Weights of a small mixture-of-experts language model, trained from scratch on English Wikipedia: 3 picks a token, 438M tokens.
Below are experts of layer 7 (counted from 0) of a mixture-of-experts language model. Rows are named router (the router's row for the expert), gate (a neuron's input weights, with its number), up (a neuron's input weights, with its number) and show model dimensions 0-191. Each number is 128 + 32 x the weight over its row's rms, rounded and kept within 0 to 255.
Before each expert's rows: "gets" lists some tokens that make up at least twice as much of what it gets as of all text. This comes from a sample of Wikipedia text that the model never trained on. Tokens count by the router's weight.

# expert 23
gets: "1", "0", "2", "3", "6", "9"
router [127 139 134  66 154 123 107 155 117 141 126  45 157 125  90  95 159 128 140 153 131  82 128 123 118 120 194 109  83  79 156 115 127  76 157 136 143 164  72 199 135 158 118 101 107 139 132 106  85 176 106 147 191 129  96 118 172 135 102 194 172  64  56 160 138 116 159 190 146 179 149 110 125 150 143 155 119 129  90 126 183 120 115 191 161 152 122 125  96 111 103 181 129  69 148 157 141 137 177 145 126 124 160 157 135 139 108  86 106 189  77  97 121 145 129  85 105  74 121 111 146 218 120 107 108 128 132  66 103 138 143 129 141 141 114 122 152 113 110 125 110 111 143 114 160 110 174 114 112 137 123 117 131 179  99  80 126 135 108 102 188 184  89 158  82 118 146 125 106 125 114 147  72 124 117 167 148 107 150 111  68 136 111  42  70  62  85 150 142 121 155 112]
gate2 [157 169 130 112 197 127 109 156  79 127 153 101  82 131 143 148  43 112 128 102 151 103 124 144 172 148 102 152 129  85 141 165 118  66 143 101 104  95 123 151  95  62 131 116 144  85 103 154 117 121 119 102 107 113 113 160 117 116  88 174 159 110 108 177 120  94 180 219  98 143  97 121 183 151 112 118 148  90 184 184 174  85  74 134 167 138 103 116 105 101 130 121  89 121 130 142  96 115 175 112 108 189 161 115 147 123  97 109 110 127  78 164 129 174  56 150 141  59 139 108 117 170 145  55 128 132 120  94 101 122 173 147 127 136 156 147 181 110 177 137 108 155 145 128 120 104 170  83  96 170 131  88 144 189 120 112 134 140 129 151 177 158 147 115 183 125 102 126 134  37 136 134 124 120  50 162 123 137  60 143  92 117 158  82  85 139 115 101 100 119 152 132]
up2 [ 82  95  84 160 106 109 116 143 138  76  85 103 117 118 134 117 159 163 136 121  94  75  56 126 121 159  97 146  58 120 182 123 128 176 158  71 137 166 145 145 171 110  85 143 113 174 150 141 151 112 101 106 168  53 173 110 147 146 139 117  98 110 143 100 122 114 129  75 148 144  95 123 170 141  80 158 110 155 158 113 145 130 140  93 162 119  36 106 120 167 108 134 101  80 128 158 146 104 162 129 175  95 133 173 160 144 101 140 129 111 235 148 137 117 169 141 121 123 157  60 119 117 142 144 161 100 141 111 144 105 108 103  70 117 157 174 165 200 100 114 140 108 130 144 145 153 103  90 132 128 181 106 159  94 122 173 133 192 151  68 203 109 169 192 152 143 177 122  99 146 171 135 120 127 123 107 193 103 114 138 133 157 187 162 131 122 131  78  88 119 142 123]

# expert 31
gets: "–", "in ", "In ", "(", "born ", "- "
router [ 82 168 166 112 114 105 151 185  98 129  99 113 128 147  95 140 136 127 135 152  95  81 107 163  98 113 217  89 159  89 179 159 116 107  77 136 128  96 125 185 108 168 192 135 119 114 111 138 125 171 110 128 170  91 101  94 111 129 112 180 173  81  33 167 186 117 141 136 181 165 169  79 129 154 177  94 183 104 114 196 120 136 132 151 169 106 108 143 125  85  92 155 138 107 161  92 108 127 197  67 112  97 162 114  97 173 100  85 116 191 120  68 155 169 145  88 151 123 110  79 142 142 164 104  89 178  98 127 136  86 135 119 121 101 127  89 127 126 151 177 161 181 149 148 195 116 173 141 122 155 171 110  99 148 120 118 128 129 107 169 173 116 120 114 154 144 131  77 106 155 121 147  83  97 107 167 131 157 145 102 116 146 123  90 124 126 130 154 137  92  89  91]
gate0 [115 193  53  87  96 155 154 163 124 139 199 126 119 131 113 179 141 140 155 128 148  79 122 125 164 154 169 112 140 142 129 132 104 133 130 122 128 162  63 133 121 102 134 151 100 164  61 145 149 114  91 140 146  98 100 146 105 104 123 173 134  81 142 134 136 132 146 149 166 123  75 103 107 111 139 188 140  97 135 144  97 147 129 168 155 124  97 120 159 135 157 120 101 146  86 100  90 144  75 122 149 129 153 150 114 105 120 141 142 158 107 102 164 160 149 126 172 127 107 120 168 158 136  57 129 255  60 133 161  99 146 118 170 109  44  95 107 136 139  93 105  87  83  98 170 107 107 119  80 115  81 123 120 128 104 113  76 154 120 171 219 113 158 149 146 173 103 103 102  91 165  74 120 137 116 106  95 142 129 123  88 224 160  91 130 102 122 158 153 126  81 132]
up0 [143 188 150 156 137 146 156 114 110  53 136 156  87 133  77 110 111 136 102  95 163 130 122  93 113 182 113 102 224 124 154 110 129 118  91 100 151 153  93 168 105 114 114 119 123 127  85  76 127 183 157 166 165  97 182 120 134 156 163 144  95  96 147 178 123  42 117 160 119 132 143 154 175  85 155 184 119 145 108 133 132  82 132 142 157 144 129 124 127 131 148 118  99 116 105 107  86 192  97 124 105 121 143 106 154 143 123  91 157 112 127  98 153 142 127 164 120 143  93  90 154  80 115  87 136 132 108 126 186 103 159  91 137 155  39  71 114 101 138 140 102 163 140 127 130 138 104 121 204 127 117 134  70 139 105 134 156 138 140 150 191 128 191 207 162 158  71 106 157 138 135 199  92 115  56 109 136 117 136 147  72 146 169  90 166 168 104 126 178 108  89 153]

# expert 45
gets: ". ", "\"", ": ", "\n\n", "le", "). "
router [107 142 154  88 145 167  93 172  78 123 116 115 121 124 112 153 186 114 133 137  81  44  76 181  77 119 180 144 124  94 159 141 116 112 117  73 164  79  97 216 103 153 146 156  86 135 107 101  98 158  90 141 177 129  78 114 194 135  77 143 175  68  50 122 165 110 152 128 105 146 117 115 113 150 204 110 107 113  51 154 141 141 105 174 150 152 100 134 143 127 118 132  71 106 102 128  98 162 212  91 118 129 157 122 142 140 111 100 168 185 110 118 153 147  97  76 118 116 106 126 179 173 126 109 107 108 105 119 133  79 102 134 126 132  71 119 158 159 155 114 143 178 135 123 115 165 149 100 153 173 131 184 140 116  98  54 157 137  70  94 164 126 103 132 162 114 143 115  74 112  97 154 109 120 153 161 101 106 161 135 110 138 134 140 126  87 165 149 107 164 113  95]
gate0 [125  89 207 113 175 152 123 150  99 158 160 146 124 114 138 172 171 125 101 208 157  86 111 133 115 176 121  90 171 109  96 110 121 137  67  67 146 115 175 149 149  84 165 155 144 138 110  91  85 158 138 149  99  81 147 120 144 163 123 106 129  81 145 153  92  82 182 171 112 127 152 138  82 129 157 124 115 144 163 118 112 116 109 121 200 191 138 173 130 115  96 139  77 152  78 163  90 139 131  85 155  87  93 152 141 159  76 102 142 173  63 132 112  82 134 104  81  80  98  98 172 139  98 143  90 122 136 129 186  77 124 155 142 173 108 141 137 168 116  74 133 143 109 185  97 136 123 116  90 129 172 117 121 126 145  47 144 138 136 113 196 165  80  91 121 119 110  96 136 137  67 136  99 135 100 151 157 151  66 120 147 159 144 172 104  96 107  97 110 155  59 128]
up0 [140 171 113 109 123  99 129 102 162 123  80 102 162 118  89  81  76  93 158 101 108 124 106 100 113 102 159 106 102 109 111 136  94 149 164 198 133 127  72 138 190 163 100 123 162  98  59 118 122  76  72  79 146 151  85 207 150 176  98 160 167 146 101 125 153 179 190  39 132 100 126 135 150 130 119 139 121 157  94  85 168  73  92  66 145 100 133 161 100 121  53 163 111 171 185 120 136 128 119 109 118 119 149 141 144  95 151 100 112 123 184 143 138 141 134 103  80 105 178 102 166 105 138 105 111 131 170 150  66 126 143 143 111 155 153 120 127 110 125 133 110  92 158 123 114 162 134  87 133 166 103 125 152 124 109 164 101 152  89 180  88 141 144 100 120 112  76 174 138 171 186 165 129 115 135 120  88 164 195 159 114 166  91 120  47 122 129  99 128 101 178 122]

# expert 42
gets: "| ", "; ", "/ ", "°", "′", ":"
router [ 73 155 141 105 181 153  88 132 159 104 158  77 119 140  78 131 134  98 104 153 109  62 110 150 111 117 193 129 147  47 148 132  94 127  84 132 129  62 115 159  67 130 137 132  92 146  76 118 173 133 141 144 173 108 117  83 172 151 126 171 171 126  28 145 117 141 149 157 151 200 155  88 115 102 152 105 134 108  80 125  93 139 106 165 147  94 109 145 116  80 129 151  82  60 112 109 147 133 132 120 160 124 122 128 192 135 128  98 166 141  76  85 138 100  91 130  75 138 123 138 136 150 150 114 151 120 150  54  99  56 116  89  81  96  74  92 127 123 143 204 163 132 167 108 117 153 150 101 139 151 170 108 137 163 110 105 120 113 112 123 159 111 104 171 129 145 130  99  71 161 140 125 117 136 115 158 111 160 185 141  43 126 120  74  98  80  86 128 122 146 157 125]
gate2 [120  77 167  91  93 149 106 125 113 204  97 131 194 120  82 128 140 148 146 180  95 174 138 191 127 129 122 162 134 170  87 113 184 136 119 100 103 155 144 152  97  96 121 178 129 163 148 154 145 162 151 144 141 143  99 137  61 127 124 107 135 144 106 111 176 200 124 110 102 136 142 134 165 147 149 101  85 132 133 130 117 189 125 130 109 127 117 148 188  95 122 155 184 141 113  73 118 111 151 144 204 136 153  67 123  87  87 112 165 124 128 124 134 137  83 104 218 148  86 105  60 125 153 123 120 193  76 178 119  64  83 125 122 108  65 107 102 136 144  93 110 143 114 116 125  96 144 112  90  83 143 138 185 154  89 107 120  51 124 161 111 169 153 145 163 166 152 134 175 114  92 189 157 131 102 125 150 151 169  87 118 102  88  88 109 155  88 122 149  97  88 151]
up2 [ 94 129 162 115  85 110 129 128 103 119 113  87  97 109 106 112 101  87 149 168 121 102 150 159 126  96 132 102 150  75 124 162 136 116 162  95  94  93 163 147  74  73 119  99 138 123 142 137 131 162 113 170 169 159 107  88  68 163 144 126 204 169 163 168 119 114  82 165 132 139 179 162 158  96 122 120 101 145  70  92 115 124 106 116 116  97 117 198 127 101 161 131  94 157 130  68 102  93 125 169 107 141 101 102 186 146 154  74 102  94 190  83 145 114 123 126 128 156  94 170 110 117 200 132 170 103  98 121 100  49 119 168 107 125  67  83 160 142 165 136 143 115 200 113  85  98 179 172  79 104 152 126 210 135 112 136  93 122 101 210 128 143 146 177 156 165 130 136 135 134 136 170 181 146 195 108 138 146 126 113 103 143 118 145  52 124 125 126 125 121 120 169]

# expert 54
gets: "201", "200", "202", "199", "198", "197"
router [130 165 141 112  94  83 137 107 107 124 120  59 181 142  74 135 165  80 168 160  98  63 119 117 110 132 176 135 140  85 155  92  92 137 125 128 149 157 124 233 145 182 138 135 141 127 147  92 116 153  95 136 171  88 117  73 140 155 162 172 170  75  39 147 164 105  98 192 129 211 115 108 108 184 137 143 150 142 118 111 128 150 126 207 159 152 109 153 112 148  90 147 115 126  83 165 138 132 175 109 122 169 141 130 154 111 109 106 135 184  93 105 165 159  80 101  99 103  99 126 173 183 145  79  82 145 147 111 119 103 150  94 102 121 118 102 163 142 100  98 142 155 122  98 140 120 166 101 108 135 135 140 149 154  91 130 103 120  85 108 201 164 135 135 110 145 152 105  96 123  93 129  66 151 107 182 147  99 148  95  84 126 157  45  76 111  93 113 113 133 142 129]
gate0 [122 149 152 176  83 109 109 107 137  96 154 155 166 142 147 147 124 184  84 125 111 128  72 148 176 162 174  83 129 141 128 131 118 143 119  74 153 108 156 211  97 117 114  84  71 123 147  94 126 130 147 180 160  98 166  73 147  54 163 107 137 107 114 145 131 153  87 111 122 167 150 151 126 138 124  96 115 151 138 213 114 157 122 150 147 115 115 193 124  60 129 113 164 131 100  85 155 136 117 151 160 171  84 172 139 165  95 168  97 165  48 123 123 150 181  84  93  65 103  85 158  96  75 148  50 137 155 118 129 144 187 111 106 133 123  82 145 109 164 108 158 171 126 110 132  85 104 122 132  89  98 122 138 165 159 116  65 117  93 145 142  89 158 152 147 158 107 173 145  94 114 118 145 145 173 189 117 107 173 136 122 153  97 113  87 111 125 103  59 159 100 117]
up0 [139 107  98 143  76 133  87  99 162 130 146 151  90 125 177 148 152 145 103  85  97 103 119 108 167 141 115  74 118 119 137 115 103 125 177 171 166 147 153 185 137 166 116 122  95 140 138 134 176  55  98 166 170 103 140  73 129 142 126  96 142  96 104 111 112 143 153 115 123 176 156 180 157  88 152 162 149 140 181 147 142 151 143 129 163  87  76 145 126  98 152 175 137 132 129 101 144 148 144  80 113 156  97 108  77 167 119  89 143 135 121 137 108 149 156 130 167  76 209  65 106 125 158 132  75 137 151 163 174 152 197 111  62 222 133 152 168 134 120 131  98 112 104 120 113 144 140 104 132 121 111 118 142 179 118 109  62 163 125  74 191 114 151 139 107 169 120  90 159  11 142 126 150 152 151 154  84 106 133 140 118 129 100 134  46 107 175 102 114 129 136  81]

# expert 30
gets: "'", ".", "–", "| ", ",", ":"
router [ 78 164 178  88 163 178  77 143 119 126 100  93 103 149 100 131 125 157 125 194  85  71 122 134  83 123 187 115 161  57 140 133  70 114 110 145 114 131 135 167 136 131 130 108 110 117 108 136 146 123 108 121 190 143 144 116 121  88 127 137 147  46  39 148 173  65 152 177 185 157 135  78 157 130 125  82 136 136 101 174 126 106 123 152 125 149 135 134 108 130 103 161 161 106 112 125 122 170 146 121 188 103  93 101 178 163 144 100 111 180 104  73 126 134  86  97 116 162 117  81 198 129 132 111 101 103 150 136  94  90 134  87 113 195  82 107 178 143 137 141 117 137 115 129 121 112 187 109 150 127 129 147  74 174 124 118 143 145  96 119 143 157 115 133 160 101 120  63  77 131  95 113 115 123 102 209 168 147 144 130  96 150 104  48  56 119 177 130 127  99 100 129]
gate1 [106  50 105 101 113 164 143 169 112 111 143 150 146 123 166 176 121 233 106 135  48 196  93 129  84 119 155 171 173 104 121 143  95 173 139 153  80 159 103 127 111 130 123 167  61 181 101 130 143 180  90 103 167 162 198 126 101  93 132 125 123  73 126 117 161 111 138 148 164 149 136 131 149 149 118  89 161  87 106 172 126 135 172 200 147 173  91 101 144 153 124 102 128 113 133 182 186  87 126 108 158 132 167 131 151 135  93 165 118 151  94 136 122 119 141 164 115  74  75 131 148  59 143  66  99 120 129  97 108 115 127 107  69 152 144 106 137 139 128 120  96 137 107  99 178 147 135 155 142 177 108 119 121 140  90 125 153 176 151 116 184  77 166 141 122 139  85 103 111 158 121 107  91 130  99 157 117 113 123 164 132 169  95 142 200 109 107 149 151 110 195  74]
up1 [175 147 118 158 124  77 149 106 108 156  98 116 123  99 125  79 164  86 180 102 141 130 119 134  94  92 110  60 127 120 133 124 155 134 148 116 156 124  95 145 171 134  97 112 153  57  93 121 107  88 127  60 112  75  55 121 146 160  85 126 173 170 129  98 107 182 129  85 113 161 111 149 140 102 131 139 136 128  66  72 145 151  93 105 106  84 122 138 121 137  92 135 123  75 172  85  65 138 113 151 126 105 152 152 199 127 166  71 211  92 153 180 173 102 139 155 103 105 200 149  82 141 140 145 122 137  84 142 155 140 168 136 210 102 113 170  91 109 121 132 155  92 180 128 137 125 129  65  87 114 147 134 157 109  92 149 129 109 120  96 116 115 126 131 126 108  95 164 131  73 113 164 153 140 157  82 150 156 134 147 123 107 158 200 142 153 144  46 190 146  95 137]

# expert 34
gets: "\n", "201", "200", "202", "199", "\n\n"
router [107 144 141 116 112 133 109 130 114 141  98  64 111 137  89 120 206 103 130 185  36  69 144 137  85 106 143 164 141  80 156 141  85 128 139 125 139 142 133 194 119 138 137 144 115  89 121 108 111 141 111 140 198 109 106  68 141 134 135 132 149  61  24 129 137 159 141 163 148 173 142  85 104 166 114  97 225 149 135 116 107 127 137 185 130 150 109 165  76 112 116 181 137 106  88 138 152 148 153 126 114 136 128 159 190 112 150 119  87 159  84  85 149 143 106  99 112 150  73 110 183 193 132  85 120 139 147 108 108  81 173 119  89 128 111 115 173 172 105 107 168 159 147  91 140 188 186 121 152 148 132 139 117 147  96 145 143 138 103 130 202 141 138 125 119 126  79  94  79 136  82  90  94 159 128 121 151 101 160 121 112 166 174  93 113 100 138 107 154 121 129  64]
gate0 [138 119 125  87 100 122 190 157 115 124 124 114 147 119 123  82 186 106  94 136 101  89 159 161  84 127 137 121 122 155 154 124 127 131 167 144 123 122 134 187  34 108  99 167 188 121  73 157  75  91 130 164 146 168 137 152 141  82  82 140 122  80 123 129 119 144 150 139 126  71 105  97 174 110  95 146 143  72 176 101 128 134  99 206 114 118 111 166 120 117 160 170 159 120 150 145 145 159 141 139 114 105  79 219 151 160 142  61 128 165 152 142  50 160 159 108  88 114 125 159 148 130 198 120 159  99 107 116 185  90 148 182 192 144 119 104 194 178 102 142 120  97 154  91 129  91 140 148 117 104 123  92  93  85 151 111 102 131 154 111 131  77 142 150 152 182 158 107 158 156 133 101 169 167 131 155 186 124 118 168 171 140 117  76 138 146 165 148 189 141 141 132]
up0 [ 81 108 158 113 135 148 103  86 112 117 164 133 152 180 147 137 144 137  65  70 174 177 110 130 145 119 132 111 100 146  71 124 175  95 144 111 159  52 131  11 101 142  82  75 136 147 111 103  81 147  94 146  81 181 103 143 170 152 152 120 143 119 165 152 107  49 164 118 121 118 103 131 128 195 176  61 157  91 176 151 116 148 103 109 111  99 159  85 120  87  79 147 116  88  57 134  96  93 173 130  80  68 121 151 112 116 140 104 153 158  85 116 141  52 128 116 144 137 143  63  53 142 111 138 129  97 127 139 138  99 144 137 144 155 172 146 112 122 123 145 126 168  96  78 102 166 139 134 124 118 121 113 125 113 108 103 131  75 138 108 146  77 184 162 174 129 144 147 152 136 142 122 139 101 111  80 111 134 144 155 148 125 153 155 181  69 126 131 139 139  74 150]

# expert 29
gets: "the ", "American ", "th ", "first ", "s ", "British "
router [ 61 114 170 123 185 148 129  94  76 102 105  68 164 188 125 159 167 134 124 139  45  54 132 114 103  74 150 140  94 101 143 186 102  64 158 119 145  73 106 154 115 156 175 150 119 152 107  86  90 122  95 180 174 106 109  91 179 159 154 156 175  92  79 173 165 122 116 180 191 169 138  82  92 182 167  79 147  94 105 123 115 152 127 163 146  97 134 185 136 101 119 178 117  99 153 118 161 132 128 112 142 137 129 127 132 180 167 119 160 168  79  86 163  99 131 109 127 129 118 103 158 153 113 151  89 149 122 116 126 110 164 100 123 176  74  83 177 142 129 156 118 171 148  92 170 133 139 123 156 179 153 150 135 138  85 169 130 147 124  88 166 135  93 101 136 105  91  88 108 121 138 110 117 173 114 159 144 138 130 109 109 151 172 104  68 120 134  66 116 162  90 116]
gate0 [122 105 116 152 174 121 162  73 101 109 200  92 163 120 138  70 130 118 158 148  68 149 148 108 138 127 118  96 113 113 161 176 127 172 103 118 158  67 128 128 141 190 168  82  83 136  86 114 100  87 109 108 143 126 156 138 138 124 152 154 135 113 127 126 114  89  91 161 165 131 179  90 153 126 153  92 177  92 150 125 150 207 122  82 138  71 183 131 142 157 148 109 127 138 116 146 164  91 174 133 126  45 135  86 179 166 149 111 179 186  97 111 131  60 144 132 127 150  96 147 169  95 146  95 143  88  79 106 155 138 144 128 114 147 124  88 115 172 136  54 115 173 144 169 136 141 159 163 154  96 125  83 154 152  87 186 150 145 110 134 112 134 165 182 114 147 115  74 150 169 154 135  41 137  88 108  57 111 154 141 106 105 127 174 122 114 129 109 102 187 148  93]
up0 [105  77 124 170 144  79  97 155  81 140 165 100 125 120 135 130 139 123 185  97 177 147 109 143 165 143 116 141 125 103  24 122 129 142  57 178 130  67 124 122 149 141 182 190 182 143 100 118 182 121 131 122 111 194 148 121 137  90 133 135 102 126 102 118 168 133 130  70 115  75 138 106 118 117 128 121  21 104 126 139 110  94 111  97  89  85 146 114  26 156 118 111 126 113 139 125 118 156 115 123 113 154 123 108 122 110 147 153 120 113 115 101 114 122  92 144  84 135  94 111 140 133 181 162 116 106 112 208 146 106 106 164 159  95 147 111  94 137 120 179  73 154 129  59 155  83 159 162 147 144 114 135 133 146 146 130 103 186 102 106 141  84 137 158  56 101 130 128 106  31 127 131 140 164 157 133 162 178  97 155 165 100  78 102  65 120 124 101 144 106 144 128]

# expert 50
gets: "1", "2", "3", "0", "4", "6"
router [ 90 116 109  70 142 105 122 172 122 156 120  97 133 144 119 136 216 114 149 167  34  78 118 143  93  73 158 106 118  63 143 125 110  74  86 117 151 108 120 161 119 133 135 137 105 112 108  91 136 162 145 133 192  69 115 115 127 125 104 132 188  67  63 193 169 128 130 166 184 207 175 132 141 137 184  92 181  67  43 128 168 168 158 180 158 117 110 121 107 131 140 166 136  89 106 117 139 114 156 110 170  98 140 131 152 154  93 104 140 167 101 119 114 133 119  54 119 121 129 108 143 165 127 149 118 169 128 122  85  96 189 108  49 140  88 120 139 119 131 144 119 147 156 109 129 115 180 129 115 134 156 128 102 159 104 136 105 119  70 102 171 161 132 152 118 116 123  96  68 129  90 128  57 106 119 139 185  81 135 121  89 127 117 108 106  88 144 134 135 134 116 120]
gate0 [ 80 144  95 132 133 144 108 144 190 100 136 171 108 121  68 175 162 130 136 136 115 152 132 169 163  49 158 184 123 121  96 133 138 134 111 188 154 145 142  72  77 162 142 196 123 149 101 139 120 109 156 118 174  99 149  83 115 182  89 200 146 108  94  72 100 143  95 117 124 185  92  69 119 112 140 146 153 115 109 184  88  99 156 159 172  57 108 137 157 154 123 156 199 182 154 105 151 133 131  99 116 151 160 135 132 147  69 141  65  95 141 122 133 132 133 149 104 178  89 132 200 137 127 101 114 145 167 115 143 143 113 130  97 108 102 118 190  99  95 161  69 125 121 110  99 146 117 121 133 111 160 164  96 107 127 114 119 122 104 109 164 143 102 139 126  93  98 125 150 112 140 114 127 102 149 163 107 130  74  59  72 115 206 141 151 106 190 147  51 119  82 147]
up0 [183 128 132  64 128 101 115 103  73 163  94 138 170 122 179 172  65  90 110 103 106 129 105  85 111 116 112  72  84 126 105 124 134  83 124 107 105 123 121 123 130 118 191 118 148 145 158 115 138 145 136  95  70 101 126 146 151 108 114  75 114  78 143 183 129 128  98 171 177 148 155 150  98 120 108 116 125 115 161 129  96  74  75 111 150 166 185 140  87  87 130  84 129 142  81 128  85 164  23 184 107  65 127 148 140 141 170 123 211 124 142  92 149 130 108 111 227 112 153  78  92 152  89 112 142 146  94 151 116 100 138 143 155 122 127 136  99 134 190 118 166 129 177 109 134 149 162 122  89 106  87 111 129  97 134 122 109 131 165 105 166  71 154 137 190 141 146 100 101  98 162 177 156 134  97 142 116 137  98 167 164 121  97 111 112 122  56 125 173  81 158 135]

# expert 61
gets: "| ", "; ", "(", "|", "—; ", "% "
router [121 101 148 158 174 145  88 143 120 119 178  69 101 123 104 121 181 119 117 161 112  41 122 143 153 101 202 119 128  59 179 143  93  92  85 107 136  38 103 156 125 199 132 158  83 163 101 124 149 136 120 138 186 170 162 140 177 127 112 180 157  93   0 161 109 122 134 178 141 159 128 108  96  98 150 109 130 113  81  89 110 133  83 183 139 150 106 147 105  95 116 167  94 112 126 147 112 151 147 119 152 101 129 158 162 155 133 109 151 120 104  78 138 132 114 140  72 156 146 140 154 150 144 123 127 157 110 116 149  93 120  97 103 156 109 102 134 128 163 148 120 141 125  84 138 133 173 111  92 117 144  97 129 162 102  75 150 117 110 140 172 115  52 141 103 144  88 104  65 176 156 113 117 148 139 183  79 155 176 114  87 127 156  89  84 102 149  74 148 118 115 103]
gate0 [ 58 152 156 152  76 123 102 152  57 123 153 167 120 134 128 126 183 124 126 152  87 122 188 106 176 122 119  90 149  99 149 115 112 137  61 144 137 109 149 135 128 108 190 132  75 159 119 108 154 100 113 161 101 105 142 192 119  97 100 143 147 104  98 109 112 131 164 135 150 136 118 119 113 124 154  99  85 130 132  97 138 148  79 158 139 113 101 132 156 160 159 139 104 222 187 143 101 156 151 119  89 125 140 106 123 138 131 105 100 137 119 138 126 151 168 134 137 138 174 142 135 111 115 108 131 149 120 186 121 187 126  94 114 222  75  88  80 148 108 144  82 123 126 126 100  77 156  83  89 170 140 109 162 116 128  97 200 124  89 128 137 134 145 234  67 140  92 109 103 172 180 137  59 145 146 164 137 140 190  85 173 112 146 120  95  98 130 124 169 206  80 159]
up0 [ 70 158 149 114  54 120  82  62  56 106 203 105 135 162 161 172 121 120 131 112 154 128 152 163  61 156 162 150 121 116 140 170 139 120 143 214 108 127 123 102 131 199 154 120  86 180 134 139 175 141  87 139 104 121 182 193  83 135 151 158 102  89 135 134 126 105 163 141 171 152 125  95 185 151 120 117 156 142 154 131 118  91 164 147 116 119  93 122 101 178 207 108 115 154 102 170 162 145 111 123 119 141 191 119  95 113 114 139 174 111 126 156  79 122 108 108 148 119 141  85 109  95 133  99 143 212 172 134 104 147 150 158 112 165 138 145 127  81 134 121 102 169  85 111  97 119  57 111 149  81 143 103 156 118 183 135 212 131 141  98 198 137 145  93  94 119 163  90  93 159 113 135 113 124 128 119 153  64 130 125 131 160 143  94 172 143 108 122 140 123 114  91]

# expert 26
gets: "| ", "- ", ": ", "; ", "(", "– "
router [ 93 178 162  88 118 129 128 117  90 105 148  28 114 178  88 162 129 128  80 180  99  88 123 130  97  86 135 108 104  93 134 199  64  83 129 125 150  71  84 162 100 117 145 116 106 124  59  84 120 140 146 128 176 129 146  95 173 105 117 173 177  91  24 182 105 137 113 171 146 191 142  86 106 155 129  66 185 116 126 152 101 138 127 178 125 148 123 123 123  73  92 139 113  99 123 123 136 180 143  56 138  97 152 155 131 153 100 129 143 193 100 103 144 143 112 108 116  90 104 142  97 169 102 100 136 137 150 106 103  96 130 120 154 124 109 122 154 159 126 155 168 184 152  96 164 154 124  86  97 139 152 112 121 159 160 114 104 106  94 130 148 108 141 162 116  77 104  83  42 149 112 134  99 136  90 136 144 134 182 102  88 172 101 127 129 123 135  74 115 162 108 112]
gate2 [113 109 124 123  99 147 177 105  89 117 173 119 178 146 143 179 144  70 118 121 131 145 111 180  89 153 144 177  80 119 137 148 145  91 164  89 118 135  91 156 149 124 177 170 140 104 140 189 127  82 127 169 132 111 148 142 140 100  98  69 179 101 151 165  56 141  97 107 150 129  90 157 160 135  75 119 192 109 204 143 112 119 113 135 109 201  95 146 174 183 168 153 152 128 155 156 109 109 159 110 148 125 112  88 172 123 133 154  56 133 129  84 129  99 153 129 121 128 112 108 142 146 101 136 150 115 134 200 127  92  95 106 147 198 118  56 152 141 134  92 157 137 130  93 150 137 126 152  59 150 119 143 115  65 108  70 182 106 145  99 157 102 102 161 149 155  88 106  79 120 162 164 185 117  94 112 143  78 152 121  80 217 121 124 132  85 122  79 149 152 135 130]
up2 [140 159 141 145 162  78 149 139 116  84 203 135 112 129 117 103 119 166 146 130 115 156 113 110  98  41 124 109 157 116 181  85 124 122 148 178  81 147 146 208 148  86 118 168 176 139  85 112 161 113 157  91 157 150  74 194 164 145  66 150  93 110 122 114 135  95 150 154  93  93  92 103 100 158  95 112 108 107 129 165 139  66 134 164 171  87 157  95  85  85 134 148 119 173 121 157 132 147  74  94 125 180 133 160 178 166 154 142 134  98 136 142 123 174 106  97 115 116 148 124 116 119 113 131 109 131 173  79  86 123 175 160 145 176  92 133 156 102 193 137 163 101 124  89 123 151 156 144 156 104 112  97 122 172 125 160  95 134 129  83  68 144 119 149 142 128 120  95 191 113 144 111 163 121 204  97 105 174 110 117 101 184 139  96  86 170 164 115 122 183 136 212]

# expert 16
gets: "- ", "| ", ": ", "\n\n", ". ", "= "
router [ 90 163 132 109 160 140 125 127  84 151 161  83  99 205  99 165 169 135 122 169  70  73 126 181 121 146 171  91 107  70 176 127 116  85 139 152 183  59  86 181  99 151 114  96 116 146 106 114  95 157  92 108 158  80 109  88 182 114  98 173 133  69  52 141 171 134 148 157 142 116 130 146  76 137 196 118 166 124 100 147 125 154 113 191 136 123 143 148 136 102 119 207 103 134  89 103 131 184 215 108 129 123 131 164 164 166 126 142 126 206  93  52 153 148 135 108  90 114 120 129 134 151 111  99 111 136 138 113  90 102 133 127 122 150 106  79 168 157 128 164 144 143 136 132 144 157 107  99 149 182 130 165 103 156 119  90 150 116 116 124 178 132  94 129 146  98 137 145  60 144  98  86  78 155  94 164 156 153 127 130 116 121 116  85 159  90 166 121 128 121  80 142]
gate2 [ 47  82 148 142  92 131 109 143 106 120 132  67 211 113 168 149 157 160 110 110 139 117  60 126 126 185 117 122 129 174  73 106 104 117 110 118 135  88 131 160 133 101 152 131 159 178 125  81 164 152 141  91  64 133 133  87 150 145 124  99  72 120 126 152  92 114  62 110 113 130 181 127 120 121  94  41 144 129 115 166  94 156 169 142 131 110 102 171 187 121 151 148  86 112 120  89 104 138  88 120 173 147 151  94 130 138 112 165 115 171  94  92  93 151 169 138 140 130 119 133 144 135 109  68 135  95 127 136 211 189 122 134 118  72 120  98 130 161  65 191 184 180 112  94 148  58  97 136  40 120 198 103 119 154 150 112 166  91  64 138 121 127 110 134 145 120 134  99 141 130  99 116 138 134 137 122 103 122 139 130 147  99 134 150 109 134 113 118  42 152 136 115]
up2 [179 166 110 137 188 163 126 128 140 137  92 149 147 189 104 133  81 125 155 131  84 178 142 110 142 152 146 142 176 150 188 107 115 132 149 187 141 133 104 122 100 115  80 114 115 116 147  80  82 164 118 182 139 120 131 144 111 139 143 158  94 141 166 135 116 130 147 122  48 136  71 121 140  99 188 188 138 130 209 121 120 152 133 155  97 113 121 144 143 114 138 171 190 119  64 219 157 114 130 129 117 106  95 143 136  79 148  92 148 141 110 152 165 154 104 118 123 176 117  88  73 121 133 196 116  74 133 135  86 113 105 109 145 113 144 108 105 137 175  91 131 121 154 124 113 163 143  82 143 148  95 176 199 176 143 193 136 109  89 113  82 157 180 118 184 115 125 181 131 112 189 110 130 162 194 112 144 120 151 122 156 108 113 107 149  42 131 175 178 132 136 160]